{"lr_router": 0.00107, "norm_eps": 1e-05, "positions": "learned", "tie_embeddings": true, "init_std_up": 0.0334, "lr": 0.00128, "dataset": "wikipedia_en"}
Below are experts of layer 2 (counted from 0) of a mixture-of-experts language model. Rows are named router (the router's row for the expert), down (a neuron's output weights, with its number) and show model dimensions 0-223. Each number is 500 + 40 x the weight over its row's rms, rounded and kept within 0 to 999. Numbers have three digits each.
After each expert's rows: "raises" lists some tokens whose logits its average output raises strongly, later layers aside. This comes from a sample of Wikipedia text that the model never trained on.

# expert 3
router:439481476531519520475513522540523510469476531557456507541517486513510556509448462483454544546532513552485461490549448550517537502521480502452518461546529494443523522490459543521488551437547516453562460565459475554534449440572455542424505582452533565459537528519556504554499483500512444562473556531478463517549457453445450547455528483443440455518486575518500482482431531532427528429545495546501478452550557442567475466513447543551536479440568570522494521485520495476560460454439440551550499533544503569457488551538526429440459486430515466539554544492458512545456457445466539541445453515450437526495459473476509471503515478481483511476560536511501476523479481433559542492499
down0:487536524428472523414466502423476561491508494513489505494500488548488588488428500422522482467516567473457528516492513496455517446490519513565461504507491480525531473492509492427503506526497453524537509524439537554516441505525445476525405503482501498536499482527488541559459534498472494552465495518564467421551557491424499488601475425466542452486509570584509536422505426466454510476456501469490478487476554527548527498522481599495494478505528457530437526508536516494548460485405486567463540498582493491477496517521524483489464411540496582524494515395545525454454477464499485482522473489555540503531505517463535494515509446551502493505535495506518501397616455471547470440427
raises: "amin", "ament", "rem", "ique"

# expert 20
router:460481464536512564478515518532530498471481534555459531556502482480506557517448475489448549559529505551475455497549437554503529517495482501466531476534523494447531540506464544513489550430545509480560458560464448555539456442573460551437493572456536550446551516533560510547494465508508446558469558520467448516557463442446465544468549487432437459529507576505509457472438529521436519435549479567511457459548561444573481472524466529548544475442568569527519527485517492500561455438441446547537494549546498554448492551537527441452454498447511461532547549516456521545471437448462531537443457489449437538497470467484509486506509472486494516474559532519507470518465495453564545500502
down0:443523519527436465447482533567499510461497498437528411476459513385526587496420531570441559458515495495494504559455502464577508477454480584487471513486525406518500503426541492511532498466522534511504454464420443561513445506507468482507514572609539518495525510535524478500497487495528504503467517487508493488518574443465539532439527499477562585526456510459522517479487553532493429483485481485485465501461471468489443509579573592480526549509519451547486514454501480529533520423575513509495500490549516525560540520471418503524518485482497518488397448494501479459482442525508513503569503514521483477441521490469510504541525533466447508512450505485533519408551472560489460503396
raises: "vin", "atory", " journal"

# expert 1
router:478474488569465532485447501563526524541459520538454497508527496534486571464478433514445526541498524501463495493503468535488534502532562526507476429469462492485484564487534504437505520457542546473576479546525524568520477491561487547485568603471547550439500455490517475506522446488507447535520569505437491491547501442404537561494488534463500418507507523472494471497464548472449563448569508559463563431509530465529486494527400497506541445489514510511547563518555510475521470453439447557545512521511460566506460546521515491460431490517508507572487523477461473545478481428477484460439485467512465500460446491433424418441531509543483494499524520518605493510475563514586511587470
down0:554445539535456479456440573531553507432516563476477472501456473449514433553509587464530575526488500521503449508564436463572503496486511476474504519558568462559555508482435505492470526462524510499472501544518447457488445486490526499524515529472452452486501510519473539517517479518447487477544577482581486527505463562534477499530435457496453457527631544506468502576490552572450456430515470528533543465525539489538507505522511459517471547474491530514504520560503488468488583477468490506472465467491436458492512505529537532482579517439498523532480437453565458444513452519501550440476436484420508477538550490444398540572490530468552448485580524413503543512500484537516472494517
raises: "})", "\")", " Succeeded"

# expert 22
router:502531467493484508497490549569572462519517547553515488548510496457528511533477448497486548496512527521496485533527469536472580502459498486479559472550539431490611522526467498511512504446519534471543479572469473591542396468553483548463524581449546522485533525521526534518526461526557468531460541508505463499540511510471514550450532441487462442531502565495484448482476481490433494369539468525522466510554521497580505503484419533529498473449565561535486483494499529459574499490459456509523483547535444489478508581512519461484450508427509519510577573501399492498498426475453565499412501509467472498509506483525481486486474479537539500499556496582508455481448432473569596468470
down0:450499556490460497483479539583467497436495476517475535535455498540412460490525488495463473499528458476476502568563519560448533492496563506479491406490529479589515487436509501512526465553586481484489498599512485524479475578492519451475456523468489565476516364486455547521444493557493525492543483519544512462445514481442547473453502495494500573394431508499494511468508525471505533520537552511443416475438547509451497505528495526472495499511567444502486501436559541466497464562549475443518511523540562560464489407508465540498489508512452446502502453556471520492452552518463504461504509481507513463483468553473521493549464490494568565472476504466483467641551481574505498500509
raises: "|", "day", "ication", "ished"

# expert 6
router:469483471533493527473494512550537499474482538562457514558492465524538571530451472500449552551537519548468454496540442551507532504503486514454544456525549468448532534507463550510492556437551516461565460561461460557544457445558448537447507579454530560467560519521556513556514485496513447558470561531467454524550462443446475547475543477438444466523502569511517465491432535525430520443548483562520465456538566446563476481523447531544520493440571568539500547491505516495575462445443458543546506543542495564456487553535515440445456493436511459538537552501454522544461450460464557548434456497455443537489468489502500465496516473490486509480562528520499464516463495459557550491511
down0:469422483456463525500490452463480526505500469522497430480517493468490512421463465506443514484521518366543512559470504496494476510544458520482556512518481471564476481535492482503514493460527497549514514509495501446455442548503457537480544541557435523521532516436540532536483498529446491459511447520538541447509568501548574517593444445510511479468455496497468522545521521562535432495548500533464483515525513493455448521480553466540545547553499518580458533459483516478501556508514486490496456503502472538500484533558512528567489462565510476500489443486456530484476474576491604534524485448544505448545505561470522488567441508459410570416481371521530436467460570511432452568560
raises: "ivers", "utes", "ails", "ires", "isted", "osed"

# expert 12
router:449480504531489533473507506550526503471478527557460526553492493509521564508436463486466554554540499571470458512540427546497536525537487492459526462520523487443526534497437539513491555444550495469561447553451459560549455444579452560453481563445535558454501521538538501550506482493496429541488555515477449519553472455433465563456548473425434436484481573505501465479457511528428521437541489586512475465528556437581469484519447534539557483453562563523509526478510513516573466466443454542542500522510513564429500551544520446448452496440510459537536550527457504529464443452460542526450474529454449535487460492473512473507526457480486488473544512522516481527451491457582542491501
down0:474438530490519572559546498545535488544486539475460497426431509575545493532522530466499525541548551509501445527514480456495455567562558536517507540520533526416487423521497413487526474518539534399505436480417559471494503526505510495516560500503537522515422497498511571471551456476417520479477427496544503486446495533519490441520471505463514468496507519504535518416449534566503536486452445517493534493524477504497461484524554500521527524493462471463517486522516487537460516521477473446526415444562533485524486487466484511476489493365469480511501537489534450449542459633464532458467495551483556538481457492483544513487445480454578441570614547510467511520476489483551491511457
raises: " Kingdom", " Arab", "istan"